{
  "n_layer": 11,
  "d_model": 128,
  "n_experts": 128,
  "experts_per_token": 6,
  "d_expert": 32,
  "d_shared_expert": 64,
  "activation": "swiglu",
  "moe_layers": [0, 1, 2, 3, 4, 5, 6, 7, 8, 9, 10],
  "router_score": "softmax",
  "normalize_top_k": true,
  "routed_scale": 1.0,
  "balance_loss": 0.00139,
  "balance_bias": true,
  "router_logit_norm": 1.5,
  "n_groups": 8,
  "groups_per_token": 3,
  "shared_expert_gate": true,
  "init_std_router": 0.0277,
  "lr_router": 0.000551,
  "vocab_size": 12769,
  "norm": "layernorm",
  "norm_eps": 1e-06,
  "tie_embeddings": false,
  "optimizer": "adamw",
  "lr": 0.00257,
  "beta1": 0.9,
  "beta2": 0.99,
  "batch_tokens": [32768, 65536],
  "seq_len": 256,
  "train_tokens": 424200000,
  "steps": 8707,
  "dataset": "wikipedia_en"
}
Below are experts of layer 8 (counted from 0) of a mixture-of-experts language model. Rows are named gate (a neuron's input weights, with its number), up (a neuron's input weights, with its number) and show model dimensions 0-63. Each number is 500 + 40 x the weight over its row's rms, rounded and kept within 0 to 999. Numbers have three digits each.
Before each expert's rows: a language model's description of what the expert responds to. This comes from a sample of Wikipedia text that the model never trained on.

# expert 42
It responds to: Decimals and units. Decimal digit pieces in climate and statistics tables, measurement words like metres, miles, km², and closing quotes or brackets.
gate0:557488496564476507449445466532493510502501499471486557507487521494489509464446449537553536490517562470576494466467509415498552533515454517448556485435485418495462463518489465398514496531578493
up0:450461482464526519472459566455497539428563517411491425473565497550576446475472553480525435467454442515491465557524515509475523466507451475527492496518535474523512536524532515542485476499456522
gate1:470541480533506441530476535491524418490562514481518499489524491444502430483461509509514491501523450530523523539445532539364536537482525528564447484590497469533453515487524469519496492531537479
up1:502486535489443471481481476541546570486497505492518545468554458502567508587484556581506511475501554440437499434481541526402542435385471515528519476546554442470508500530452507502544447483456497
gate2:544490522498579554486523566504481553527548481597527545507499523520506482559453446506527522595491469511469438458482512459466472514505566493494454499484528454521513515540497478588470434466524495
up2:559506489463549470443533430556513583401545523485528504529485500561501487487541481567484528472476492445576467449479554450468563488491581529507550506490533408537462456563446524497554463547459552
gate3:477513469544545498462498556530453497571541486510420485537567526483545465549545557526490542501544541530510484502530489521487503598494487556498434485474499527446522454486459554444466416450510450
up3:544490495489526464550455580516480522472499442570539504510463464476540496505485488477559518468507513450541504445428526548436485542497491518526518591525545512478527445484467504431532554549529539
gate4:454457427509417542528497551441460489461505451502525494433411537474517473510470533513538493513465431523448531491510531492527471457477572553525458513497510516448512484576562515501484580428534531
up4:476524485478494567454446541408529562463558509553549520518512409522571487471516564537418535525555482497490517445432512503531404501489520547514494548540493515447504455453573519488548541451505534
gate5:485593401463505509533529459473488471482456543455582477493528446506482509506461504524474477460469549524476454458497491503515481571572538511480535520484492501513637630562522510455509516513469510
up5:466569452473463471509476423504471453466446538440612423460447456582496499495507491450438492439500469467488507475483521521537503435516562537513538448519485505530569545560526489458540591484489499
gate6:464491507478538509505527491447539556523469549486449451526409429509529510539538481588576509508491521479529519512473548520454489528494411473507518507487445436486515530545488429493421498491515520
up6:517537494454552479519456466490468543493528568492477504504545460489527514569523449527606430533469448548487496528548567497524531567491435541581449535496486459488527514479390503477508455502542481
gate7:563520536522447446449471465437531427486432483525556586532441558494497512515601511521499549528505515504499524523507524454481432545485485513455480515448478500553429442457475504493474526453531542
up7:447428511475523511564510513461540575547597526432454425481527453514516466546462511501516474480507477481413529486510507488485552437530502493550468477564521501500503455536485485567466513527450493
gate8:547510511529492469507489493506513515480527554560524482476434473461442485532532488578505513512529482497587572497526484573473456446469482511529423547455508500512525470472477408538456598540475514
up8:532468470524506465538481548548472410539427501502406462511470511540554514530544475506492490469471594536524483484449482554541463558495470571452496524485484496449563528468518481508572506482461481
gate9:510503545563467548471515550493500416509424604497508498462516425524462485531476520521539500492538520471473471504518458513555515472470471535477470511496486503562506524466515520470474478504557481
up9:454489520517471503417492400552506451445404514497537430546514579470513439512464481439478511487494487500471514476500549502530514480442394513528453561519508531467562516476494486452475486532530562
gate10:468477530542513579510539469530486502519451415506516557460422431454492488527417464519428549490529450490452410457507460534470510470467498506510504501579488506477551518527494544529554523455509531
up10:491517596445409517510538440506524579531473501506457437543488515537493511507450497529521461419500523455517440517528523438535495498482492480489523480522493553517546519487499510443497514524494518
gate11:628472535469507446523527510486585505527525460502463540524538506446495540452504533535487485535508535517523456512487528525586457505472495458531501486510594480490448497483447518496522467485520516
up11:554511513493487412490504398482516445446427465561480437505472571450543502489457536517473531570454473488470469528501477500530561476482436503558520487503543492429506407440498510439492426461574575
gate12:542497405459502523543474592517517498528503464458568501512492507509498547492487537424440537449467489480504440501489511444496458434492493473509538556461551498490497507525532539404538539453465499
up12:534466458462491444471447614476527458539552449583579533506416463480471509474487531454490575434508510476538496534438541486532551482550444446529477538446536515534460465448552536387532537521468503
gate13:599480561471471480539515476471501527513479539505524470487553444425498491596505538433455463548513523464433526502518572481476552484595494444546472479512496569465427482461478483478541438451567578
up13:468567459477474499488447453534492624518441562513562464501562550554513507474484469521486496560411497525434545480432559467378502517545506468463505458523504500469487449535506457503501440475519578
gate14:535559501463593585514495544452459517516535491446544474522561489540498452508484472527456512549490542479474457557495450489582474505515466437470494546554444529511553512438476524447486523427535471
up14:435440483551441507489483510427466440532444534539489505522463455477454465511564523495477510508550481562526501413533556491515487492486497554592501488460534468518478599491515488525486512455470452
gate15:526484476449536518472437516550481418514456466532553488463538524550452460566423507535463515554473499488576498477501517492582488498536519446568549516501510478512470466463458451443447505502477572
up15:570476595514518463557490508464472578581545495505512545546486422478429525495547473537546517490520535535485479436503526504461438451505518549439383518472529449525513572482466560510478464528456479

# expert 5
It responds to: Capitalized name onsets. First piece of a proper name, usually a capital letter or short syllable, often a place or surname after "of", "the" or a hyphen, like P(eshawar), Batt(isti), B(jugn).
gate0:519476398462548504498534475517495488508536573408469497470544555537527521556524442475479460518482455463494516498464499506595509537516536455520495495483472504612484479509457468596478458446513503
up0:513510528546494503443477540501477454494468540543417542513448494473495526572503495516491550521582600519450509443513485453447498507453476462503436508509564529443539558446517484488515500528485497
gate1:479429502470521496530442463552545542448435458463480441489490475478578533531485462475510451492527505471497502515492507491449569518515498484616435428570558455533461494470532420521493523521502511
up1:491508514520456509574513533478564551523421511509445519466495465477514559463436489550544491490526483502516544461515427568525541476492561513468511492509516490509478448524451451483516544502514502
gate2:524501491490553471501514511556526510448536458464593426531502487449504586477489468480490506489500490515533482502501514523462463544416545508505495528498472508511465458410532449522521449469524577
up2:545452546458496499501534455458571550484545485424473541516445485545558536486487478441508478503485483491519532488542579508477499502487479484528471493493528490557484460464445468508469500514570509
gate3:479515474450493501468550486507488462517522516450444527547484474473415539493425546504492513499474511424496476550573523511445531496517530504556453472527479479510471434403506524498499549530450503
up3:526451521443530441545501506417487494505501501568549473514501484476464426467474517501464547533508436512509480494507520496498506479546554558492548526449506489539428447539549529483530482504482487
gate4:545480492548443545493490528449459495526525508518457558465504552540563493500472550557529460505535517475455432527444479495497559541502482556482551457501523489447495510499538514475485505465503461
up4:536560411550561576516504525439452496476487511489502488507505498534574467448477450500447514522555498453504486543467557533549496512396456472528539445524501535494488553465567547469492466471554556
gate5:519456534511476604526544516566537456488515437439485492501502529477529570524555532516472470496527574488473421535496599511404481435454417514602529504496504494557510458454539478472455510471489470
up5:549554534469468503493535545443448497489595566548505502494501465530504464496446538478429450497439484525518528470599430501477489535506515504435476576487523526446564471567526509470574459484584531
gate6:523485466508427564463506518490571424517547473487471464455502537537485494480589520474438471473502512456501489495479473467438504551458496492481547559549457483506463492496565513479497524436442493
up6:489528495513470486492502506489435532453457548553552481518582479492464488484450490497496443535463525493467489482518543511501500517526462412459420387500487532491537587495557535507488447473531455
gate7:550486463483458662504492495474438463544458484480466457525478543562582529546551536562528488507548496562485535560492490438516505500539528498502547512449492477515584461482519482575466455518495444
up7:481489514512496461498567554470516461486548488496550535482553501509518457504498528535441449518472448447498511575559541503501464521436488534517451474515436515482423535539533507518531547418488491
gate8:508479619481470501521472493463523568504486535405421482464545511534506478497528460512537526484543457523525508477491474491483459466531461408593478534493565476539504505454557498526522505530528518
up8:571472501463518531532486450518497560529524488524535485461490528503570471455565507504494457466464513532540498461519455564438502470504540527533433501502455495453529461555479469445424582468500470
gate9:466451421496462509464572486526485502551531501430465545413553537559472548552589551502483507473467496466497520496468499548538512470515527514508491540515491465535473532493473480488458453484508516
up9:570476504516496527510461534518499483482532486489540471490399503490549432532526488487478455537509468506465499448498529448463437512492475515623466501539500561492593538479399525502491526533493503
gate10:517489441444558449562511515502544509509522545459464547470511472544458395466500543447544514470550469483520561445561439524441500466526521473504544472564516472421480554510501472578491485503517450
up10:472505572477527525468557505461507515475565555444498487498456502498465457552533543486489489527524523588567480468596443482419472477524504454579462473533519489491455517436476392557514510477512456
gate11:473509458522507484478512495429502447536475452429565472529418454480523515526547559548480503467544491571532448580565583497499526448501458490607481439506511520575429470484527485526494520511507477
up11:458440558529489516468576518545505571465448474539514523496566546531421446489475468459524568485464554447490456387450490486484513555510478460451475503554466461465484467474598539502534492487463512
gate12:520486478522540451438481487479601461524586490461484535489545537464518488512500479468488511502451554462481497466517553531541484518504503471484476493481481476486531595511566566443510421540481464
up12:521540505491523494432538491478550523497573571447467549523488472510606467466444463453506491498431464502486533520566557525480516444522560470490454485453502479443479524480530510500496487508552455
gate13:522472511517467531522527485504516539482495443436514471520464526519516454490558517492467532507488471430474464451481442435507389494537501495580520484508541572509516472590416493474448575475576485
up13:491548560523510493562486495461536489493489466532549497543490553446527480517482491548547535496506459534502481550482577459540472468492488483553434484465423529513444510587510515571500540560519404
gate14:536497571456460514622465479445576419501463475524500490491515506504504464465464485497539506556535460558565555519439535495477544536510478462493492529536496504415507492495496494478514481531562549
up14:472599541558526577439552545462461515487586499439519489460471418471480509623448530507463490485505504483430531546598518481535489484493532466491488535430473505556467445442467435513490507495473454
gate15:451466493458490485581482469497504511500429465491526541533494506484510528371507520512450538485510462593529451546495592469463552488480518522553499450445491469545475505561454513473418525515499493
up15:509481534419511552575511460516502460498494485406527492517503467520595440452525493476485485528462473519461463520543563478444507435508492506586467467422499555517533478533536484436444522500565518

# expert 49
It responds to: Word-initial consonant pieces. Opening consonant piece of a word, often after quotes or parentheses in credits and infoboxes, such as (Ch)ina, "G(uitar)", Rec(ording), Le(ast).
gate0:576525471465538488475519535445491549506516447568544486422531522461497499440513592526452491495448475522453473582526521503449478420481524490504538514517546448484479467517504492439482507496469533
up0:491503549518459538498469525483442459453494485526465494519428575510514516606508463535514451545506467423473487537568510498542407511514434562467525472591510572496543530492528498507536545468502459
gate1:534589483544479567499522535459449497462510480452522545503539457471495519514497473519544491480494466595470465497454464554523508499465488505412489490567518496513554471559473490491503462526555472
up1:477521501503508542532500542470576465516478481498507429496505543509507422570465498467439555550500574457535533514509536486461498468479511453530459416436470539436489579514504557476462525436510502
gate2:566475475522480463460562510409516500510545519508508487546468536514531523484452470484519407517487521498447541554502509488487551582493482483485508475442441552445554519622515601458506505512425489
up2:520470515567498443426461486489532472497607502544532487538482538486448541569493453508511405487490412534469561504524524458526497544516477492541485480507445460556454474543537445494513495554441477
gate3:446541525565547473446507491477480497521497538494491500466509534556467472586456600484469502539495512405531499528536435534514494501484528491514514464431506558559469441487565459443502508537479435
up3:439528574528458478479514566474514427456447511486501532473467477503546483485496539482560520489486548533513520581566433502517473422493514531550519445605536455507441586455513503568525476516440480
gate4:465499453487518526431573499482592477421552489541475445525511489536550503553456474483438535494526496512403459461516472524509557483485480548572457492526494508502480498457390526444575453502537536
up4:516530534501534520429494517482515496467485463545568495498547528414521461521523491491443510513531586534541475481505550510441467548481447496493468487469460539486461556489498530567515436520482493
gate5:457461489557464495533528519448527526522542511490440499483539490471496471475510536481470553516540507491497505453472464472503503470509515543502469498547467543524457521552474478427485557498507493
up5:451523475506529504550473440533529571518558470453485479454438450569482559444515539465457455443465522508586468545524484474513498579493496509465567507493544456519545527540461489407499516499440509
gate6:468517527487508529471493528501535512515457591476556457537449509558496479542478522539451518551532627448480542485458495489551466478478523543483550550406529573506433511471537436511523470501485519
up6:483494566494482538495460469557537498476469422499534511538574570485532501482495490532511543508550423517535463458463541511472531552514478474512454518604525524517544520476440527499397552480492572
gate7:530544507577514512451572471515576500354478389480522508500503482503547526509494477512496510471459484549493539495530571511485474476498491490435471529507507463438453514532524526434522509485501522
up7:496518519474490503440539509441526547564468526467570423467562568445472515486574529544471464495483481474468483582539464506508469500475482449536564486556452495455578495557433486475472492460466485
gate8:552522563507490495459564522474537456450450471535485460474488463533451526470537510517412483530397519406482530561542576494501425498521549563479478573532469517462497502562516507471487465479488514
up8:551564571478503474483540497555533496433499519510476456480458511508498510527507489484462486516493456417454588455454559471537508497560501524514464532533486537510521508446527479481516421531496534
gate9:532502536473497521410516495449427446448506479509561538491429498466448473519520511495503458538501491548488511573530530548488495421524487539524483537563509610529478451444520501422562458507469524
up9:486562443527544526494484517467588469485516503539465458509557537580493488504520537479481554473445514517516463529572515467474531533443554433479506541438499500447502527464439553477418524451514479
gate10:534547383497486496567439462478480560511461506464429512519491495460497499482519532474460574542499504515489512462515520477449499500469547451482634492513536542522477517546469462394490579489552474
up10:509536472438542446483486517412457518492489587505514478478541478490512494528481569455415513556454474450526577552513512512555552520528542460466523395444483522498431523490505495461508522494538510
gate11:574461476537499515409496527463514516515475471493529526475519432606456576421520509517535510431489527426550397455507479499432504542450494539563464534545500480517486440501541476514529562506501454
up11:427454432513495503511468422444464468540539529505431432545489514434544429557518480522482527502498495460502552575543530535525506535527490523504546374469517500535539468506477517523497443520432545
gate12:392476522522497508527582512494450491505478460497473521441420511486572578511525521433480401480477529559477424509511562492462477529495473542469486490451526526453474466534446470506485545486514508
up12:605455517509518444502440465536485549489557456492520562509440532421537557473468525498530502508461494563423507491480528515555550553556515537478464430486504519493483444483507458446474527538470572
gate13:524577601485514497451547545445450469469529522522508469534494528502456522477458563464500467547432484525492491560554447470515496498569444504457452546515427539403622466516569440477536487478475444
up13:532461519486528504493489511584442453509522560490478542528478576486511496481445543472548558527456390513519528462419497500479533479525459483498451501456520509475510463449506478515517465513459462
gate14:590605515523455501459469507510442440494564475487502471469417519470496521519472515480499458448549472474528467667529455529493476502455487552481466487512484539463573406509467424511522547488547526
up14:491523485551504528478510481490590541517461489489560427532576550481543506509517557493410376492468442508538474499537460498513500496535501475456460519526514488525513503531509502421492477465478518
gate15:495580592494473495484482503493428522490520539562535490484517442485379546485499531484507508516491417525489472524489448486536484522495496505461500480522508479550491522514483460489480503465457447
up15:427492455467450515548526476461553518438485477409367528469470521530536488511462545499509470520554558462522561470517540549489528503491535538535505497504555485463473461540522497517485543484506500

# expert 54
It responds to: Noun after determiner. Nouns and adjectives right after at, the or a, such as this point, same time, International Stadium, railway, construction, training.
gate0:464482509504529449495397474413481506500445509516500502503488547545455510487605515557507480517489513593511482535509549509514509531451461548427461511557479505548505549495403506451421573495593518
up0:508505484514493448478473489411489513497435496520474511484484564525494550455552532550494508547495486511514426555524467523494440515461472516475484436531461514497483528485473521446423550498512516
gate1:473483532460495525540472551513498482490468516538555510494525538499497496496518476491484512523455618473489525446592544556438416511453563500528491569527459457523461463496551462460485445506511504
up1:480500488440532452489472452462492449494471499589529492524513551530551496438518486504473524559510464473477513520536553501417454486482448451593502524496459545523513511439487540481474488473503593
gate2:573530483503547512509461498476550493519489404543458527557452460511560507469477485490565351549540491498472559404474498481563536512519518444417504547548434513457517496505453498422545459500578484
up2:469488473510562541498456456527557406474479530530475479486481507494532542487509439477469527542464456477502526474424533492497443476485554557465536595487484510484559536494435568466487549528570552
gate3:463480523500510452474511475524477501432525543523421492473529565457494453483439467540508456521507514461515513545510437574528466522500520490419497535490499522494529466527563472468444569493568469
up3:543468506494511456461540493466412456518528507503517491506515525490516464520510468465504518501508485488481520560495439566485464629466431478541491514508511576465504483438469387476530523552482464
gate4:455462494567453525513432473547499507525487528431470575519508463455497556457507541562521459439478487456479491464586494539448510461472512497468541597540517511533533401493493573513553518496560486
up4:464476538516467478514484495519540518535474521447492534379477558532489542529532469545495504507512497507532486523539502579561472512500551543493550481579491406546502452541432487525473521585509440
gate5:446447422472459516516527510448490460538533435522448557585554486423478459427469485522484489502484508538503515538463513538482472483519500489434514548432502504483503558468507461511562545471476508
up5:508464508512569538466439498512536493516463602521515465382493492548537495566501509518462447488454505437448496455506516473548542522542522529545467468606534448457464458538530530463505462566508515
gate6:451510471529510525506533522488473542457481515444512519421578510469527539495531492517515476485444537484472460525520483512548477467496528604566509453491511532450495496439541524564548381484435472
up6:441538540527501489526500483489509534528419466463519494505496527443516449482510477513477528520492484476552542533515460553485454477561535531479570487511558486470555501500464573535490519517422496
gate7:566503518509494523538478507541453518513489515577535445520526571480489509438432502528428464453495542569505526500487507456496449480536486552580466521563528514516454532504502550464521496400493525
up7:575474513542507506536457500542472521554501511572507433546449546503482528415448513557447509463543494534529524544483445487485522463532476463545477528569516501505436505537431548532510469400504559
gate8:470417473456504597484511586506522461486506484538417494511556450432556488479487559542490461520496492546485575545476470455507520519520510505450470521583432445399505512450513438490501492539509519
up8:443545483525478568487481488503500623487467468549450478552473490495486479447537551549477431546491521540497544577526420544545497535455515556445499473512512487501575546505517431561451483516476412
gate9:528425522506517526458468609479540452533511490468455530501462554473465474541496469424485498444542481544475531488495505498557503496491485438549418431594472524445485490480497562586507450507540456
up9:497477557529421455477566528498518554446461470501484531453563460467468542482503511470592581508517487478517456571463475513507574514499482544474497477503484484495506518499492451569456484576484463
gate10:522519509494501426449509492507477553452430471495503511514529504515540513544438459315500510485486468452560483540484511540468464487541512519477557447496510503511525520472539471552536540537491534
up10:558502517545523511512432472507548451508485552419457505473506494465473457506489453514494500552394446507507537507371519522411446501475533471546493510524514501488506554554459498470548554498484517
gate11:469515535526463562551447457557510485463470504473548505492484512510531513497513552512552438457445579540505569469653454552570493474452512492489541541578505438535529482533432484515522464488464447
up11:518492496514524467493518571465456507518559481595436485513542498511438430463493500540501523564510501484464495582425508514512474524544534398513446505437471491457475452436567497447480551499560522
gate12:530493502468535526481509521562493492425497459528523498520579500489546505415459449481496597451459527490498489520461487458427513427528478461471520517478532506548521515532461516466486438471472426
up12:469522378554495473471465503473534493507537528492437521495431515448457529562469467479558445529538472499556470486494506544552531507520529587470531520568478509401499578478489471551505497545526532
gate13:475521527541495491463487515512532509488492508514535500525547507568531552470536489544606464510510535462544470487385518451537562493541552464472475536502500517456476442547461395466453480482514472
up13:478552494473536491468505496604516475429496512538497467493517500434560545489533447528525526528489499483544539481434499539572468512453483511439515430521544559419558494518462448446454480520502532
gate14:459499498568520484556505524506499410473580526518476477510465508469520477469442497472552420551453503398459435579532515438478498415496477497520475521508510481498497477490531475458509506531544596
up14:413510474509475455539500556476474470510573454473539489525514502498514442441459571504507583512439530397465485555558433451583504564505488488474479515515484495479492451478507471543492592477493578
gate15:554536511566514593512536504438549460489458534402447477557491544535476487443462489516459415477484499505468546473490525484433457450487432489482492498373507526531548554527569448568441473501540409
up15:470476507462427524472502524488442481511496496525522550504504495468410527557494529554495577527588523507518508520615462592487500516500544493537500560536549467460467490428487515532481511416404507

# expert 14
It responds to: Verb stems after to. Opening pieces of verbs completed by -ate or -ation, often after to, and, that or was, such as elimin(ate), fl(ush), disp(utes), bal(ance).
gate0:470547504548468506503466421478539519544533534468469476480527490521493495486474541431483478511450495451522445540475478518536490533459412561522500473516564501554549512526499513472544567484477571
up0:541448493455496453476506484419427554493495509515478514447429519587506490529509478511485426493484558513501552531526480559463454485521539420446505558455551433489527524525493511475517484497471481
gate1:483599447471479544529512521461465455517549580464527464533479510520478515467495546466516513538420523480507490543468478476489473463514495558456495503485539521451530480507510452526447491474466521
up1:513596384467479458527486478468490534511555543492552430544439571565428547474547548497587493514486471495556523487470463459516483481496511583477526481469478509493489483474538486533440504490470521
gate2:522523420575469465485456500523465529523490460507490489557418510513478551513457490543517543490469494475578505588465417544465504481539500568525506440540557421531515446446557481453503518532509517
up2:526534460462510517544495511572487479476473555544434504555457527447432489490482428549522534574526501465500439519550469474458499400440535451565509522467547491563439525482502551527506477500547459
gate3:587523513545505515455487537547539488467449498502520474505569524520451478488480463454552511513526418483539524537518432455520466465528551544520482483523581480570462465428544470484442584488510448
up3:510550517474487525548461498456414563473550483545527569458524568418501521483465506454471491506512537478482492567483501548508539424491488465559472437548567514504433534561536504479484540514444505
gate4:489462500516562500499530453494453507609483527492502529503486517474531430489478562576508503499438524445522391576506514479475507466554472475515480470505504493571472414552433533562550507485426507
up4:527476570478498466402537531511469511509504550481527447627537492468493439449529520473532568481525487545518525522475464472560485564471488496507414478518560445547460464411532586512522501483482549
gate5:458566488560507512508455494491512547530498493496552442429457500528530531567479534426460469423510445445534505503476509491563468478484497534467509504496425462607492482598556463559525541458502521
up5:564508462486540520494489501493461473472455502513447417542478552505519463528516470529556578460525543497492502525522479542570527496507523452486477571544454516515493541441461567508555497501573447
gate6:528521458532513552460473545479474443462573436500520394510569497456474496504497537513443483531465478428498507572567459476529558435489491498478511540458479436478434548485464506443446536481526606
up6:533491500448479567575490471519520504510490468527479563420521467510554414550477512415536487568471540484541548532501515516521476507540505465477541480489482539472568477432556449472463427474476466
gate7:478514479451495476557549503507464490479511489493419574525490535587469467526431528444397428481507472539481499527498453455597497459470484505526455491487561487536503552486486491497477577526432507
up7:521502524494376518547430500536567523505481543516464506508467468513510487492431573441440454472491501519485494551492515450557482553476444508470547478512498543474541569486464566542486571503474598
gate8:523494489508469570544448487503571478448520460582528495518555519511586517501547487445490503439498508503499505467516496516514567504511435494447459522514424525545483585523482496528503537496556441
up8:445455516465496554479495513434452513497436435434482508445484499609551518516501516514540513517557497503474445504480501526509508540536509415535531518533539469498430482516548553491474452525508430
gate9:452563454396562412506517508480504496521486471555488460445465540460421481509578487478486465418541549442523556452461530447470428538547492507477456516412542510458566470484513473453503480499495489
up9:467485525488612495458548521463441491540497560486474480473490486525496518527592563504531449525511543513520537472441538459507444462465538491556428521509534430526540514459558510492449525459519495
gate10:493608411509556480515498470497507477451503523551484504509479436487564524539471432490504499504422501546561546460497469534538466450501484510529476517502502455506528482576454549527530478474464439
up10:502473420547503509464478499481519466576456513481471540521557454429574469494559438487458459422498525572511529586507499482566542484486481509458495545529513501481425529528568432473534535510419463
gate11:485514400557539458525465501455564544523414489558538565462521520488472566518480454472569476503403490558559468434472544540506505453431523551465517460524524501448453550512437495511516513487529455
up11:501523522430502512511527512519508484494460504527487562552425557490521527496495437501561421486418475539479521445519485510497519487495504522421582487539546450457484527504484431534523513517512429
gate12:462536514551487481444555468418512412456450508544511510483404466515534508576601505520519514522472459491518547494513522519468486522486524575515538474508582514486525500459505502577463481543480423
up12:439481419446445481504462503469533534532479470494474526443510540520549609492501487411501500526395492471509496453536515569473504523492488506423465484508504498485574525569505514525489562446484518
gate13:440565485448488560469507485501522471465461527473474497496546581469479485494494526534481432551518435477567571555530483469497428413457498490541424473506502434512449566543536519491498428502437481
up13:533485530559438513444530491546451493488461505456537450495454450571504509526545493501486435509470454480456511499447543503467557504525470502477482510525579485487609497496533496582501484479525514
gate14:529532474474526467528560471491420457482519505458498446533509586533417538494570518628532544505529513559554521511495491489446484548515539520521515512532615478551495468466467526520538502497523504
up14:538560478556539490526435442486446460468598519533525441547567501536440471508512540551578581464512507527491505518522465473445463436521493445456487506495525490580527497485532545474522570504541443
gate15:471496449557555496497480496464555463531516548529491542534530549536530534436522485472526429528462474553622517570437415471467488447472519476475503516509560465518507445507478494562396522526433494
up15:561529457462489483474512475390586503487441556531489537515514514502489531469528400472522432453465535597492514529524451465510504437556451481479477468561446499513436511433554509434451483527508476

# expert 48
It responds to: Results table cells, verbs. Numbers and pipes in game results and asteroid tables, plus career verbs like competed, worked, signed, resigned.
gate0:556601539519537513510405463539433545510546561482500401517485451518456487528488456490489516452539510487449481515574437462538491505529549489529429552466496515568455449473564467540457495461464539
up0:548485474406488475481547508431427554524472461537530603426470478517486440485515570487496470462502518462510524558501499560474460501421486516482536472482494541548493482529541506408544567440446512
gate1:465468484449484544536486456515544462601571499431443525561475551481477414504513468480506545427521515490506491536458458524396518515545428509513461511454538491516510461449478481434586481395569539
up1:576522558536490427494510451543520598498441491453496585536497472518521533492537514570461472444557471500580518494436445470473455480536546530503573482553499501500505479512511477539497559541444501
gate2:501491450472530543540504596414605468463434534462476526497555526544486531543564505452450494500494445509500553542449531506492460477496453516534399402473463509516491557568513501583420538489500487
up2:517461556503469516481495529475557498484505465491512479539475439505517491483533541458421490546467596539438478460565523446592486509556475451397459503448520492432487466531467453448554543474562522
gate3:519476466521507426484514512560483493477474428557488490531494477515412414445535502441582512487512538486430517480459529455506546498418457467506432448525527587458516515502518495483516510516511468
up3:495420533475551496490512480465484529521500599440443546465488588512537486576433501551484520508455535469516452517542482503498478517572443531509523581455484425529436516462549470552523472544478542
gate4:451500469485479548482505497557475578455456510522457487479517475388540444523550514494475493486453542505506405551556469448526478501549478481477525563532465484497524472496539517472600573468461537
up4:556565547517444581551521490474485482535532534533484532472488442517414606477453482465522525431538491552480526489506442503505549498462530554540552491449512434440530499535597501495408482490568561
gate5:537512532572507465519475474482515562495432426557515466554499430465468590520580461547529462537559456566422523471502537501563519469480503501539516500548532535489490513487455538510513475542539494
up5:593495470460517468448478424535460517533420501514469556530504484527473464461511502442523474553572586492561483436500577448471548568515562464563539497524466510519536500455463535431544530502442537
gate6:467535617539461489495484512502525453504465497457611511517506429454491515391554427535502562460492522564513486503530540497527542475526479451499506514455568527484426470456544454474543469496541437
up6:559496432511544483485503512512473501481542535522408492486494540522471486559487547482476434504486440450457471468547430584553471542540549513510481472510412487530563484587477537519504479523459563
gate7:437537462518476478503462494474570543512493508531484484473494512507469506456476512448483552383525505494533458544453426465529539479513567496453548545553510495482406483484596470508516574512437510
up7:467586438563453496481536523444458480501515516582445465493507444495474475516456523492532461441504434508481575484496391430555533483441589528485494465568493511501491480496561480517524526432499561
gate8:493536442450549531450551480533441530449507477471504424503457527485490484547538492410565515397532559530412483464474525521484526523466471552467538534534502512496538501503538440472574481492514482
up8:488497506515485420495500464492608449476527561520482555501553530527508552485477457508557443519478442433507505541463517500490493495539521469490448449454526565513505485450534468486500459531523564
gate9:539537572462513509553523492463474441473495450442515530424532577540432461530473451453549433470523430468452522470545523522545489528458557575537440466501595424546480480511560456489535472486501453
up9:424422470501499511431492532501483481523505580502473531554468442525484442447489567534476550482474589486557456533551504466470451501526496419517568556470447556498463496459518472492585526532573505
gate10:523524529517503540490499515490551430517567542572538488484542474498495544531508544434558491510506433455457454484552488553449495448528546549507522449507528473543494553454492543489476563516443496
up10:546529547527421477555435449532474479460528418363523469482471488499551486461467429566465482531490497474473519531536467568507497486489479506547515560475502414497501464501531550517488508494502555
gate11:529536452504566484451516500526522494454481486458534522518523534512527539564500499531539524558484519429541490438539483503448516494543507478456417478527484501461440440548467454502612526555461533
up11:432464524474501446485475405537573535511511518556439505530447488511562456540581506434417531443502470555440484481461537463461503505491477501511520536501503502518507499469510520491488502462498459
gate12:470558529490504453545574447454524459608553562518505465461394544505456513497501453424484474519495510509469526494556461542480472516485465521494521515478573537458464539543543510466515474512434436
up12:481551546506440471504586494454550465590550496501479457523464524488465532484512522474454487555518507505526510452542493491527485517519398493520522559457540503473484481571528538432494452457467496
gate13:504532501498464493552455493492448578487484507506472542466467471528474491529551525484472547426570496479504480534456522498508464462460528526513448494586463572503515568466513531544564457492512447
up13:388504533504463448509509520506551473501489481433466503460487517454473483534548539511514475554474473526440462535518495488407519477519557490519516558564546467537484452569505498453578536559496431
gate14:459485547447458455467437473468531464512526556472482459550468421446502467500427562549552510516518470548511479459499526488532528521514527478524471541511624519510506493485490468535500512500469442
up14:397524535475482530498452495563476462456536466504493523405575481490538446443499480479505562454452497432492553472497519493499459528521466442541539467424416414489498509457524503529524505505485507
gate15:525561487409550566493489469487516477478484478444539472493515492515525442460393421543441552499476575507488501517461465516469434514529451540461500531504496466468591555497487601495590455503414453
up15:542550489448508594516522524495483482491500483466562448526475481520539490488389465561474548547511557436443499445512493486474432511493450513494579527515515417475513546548468588532526500410448516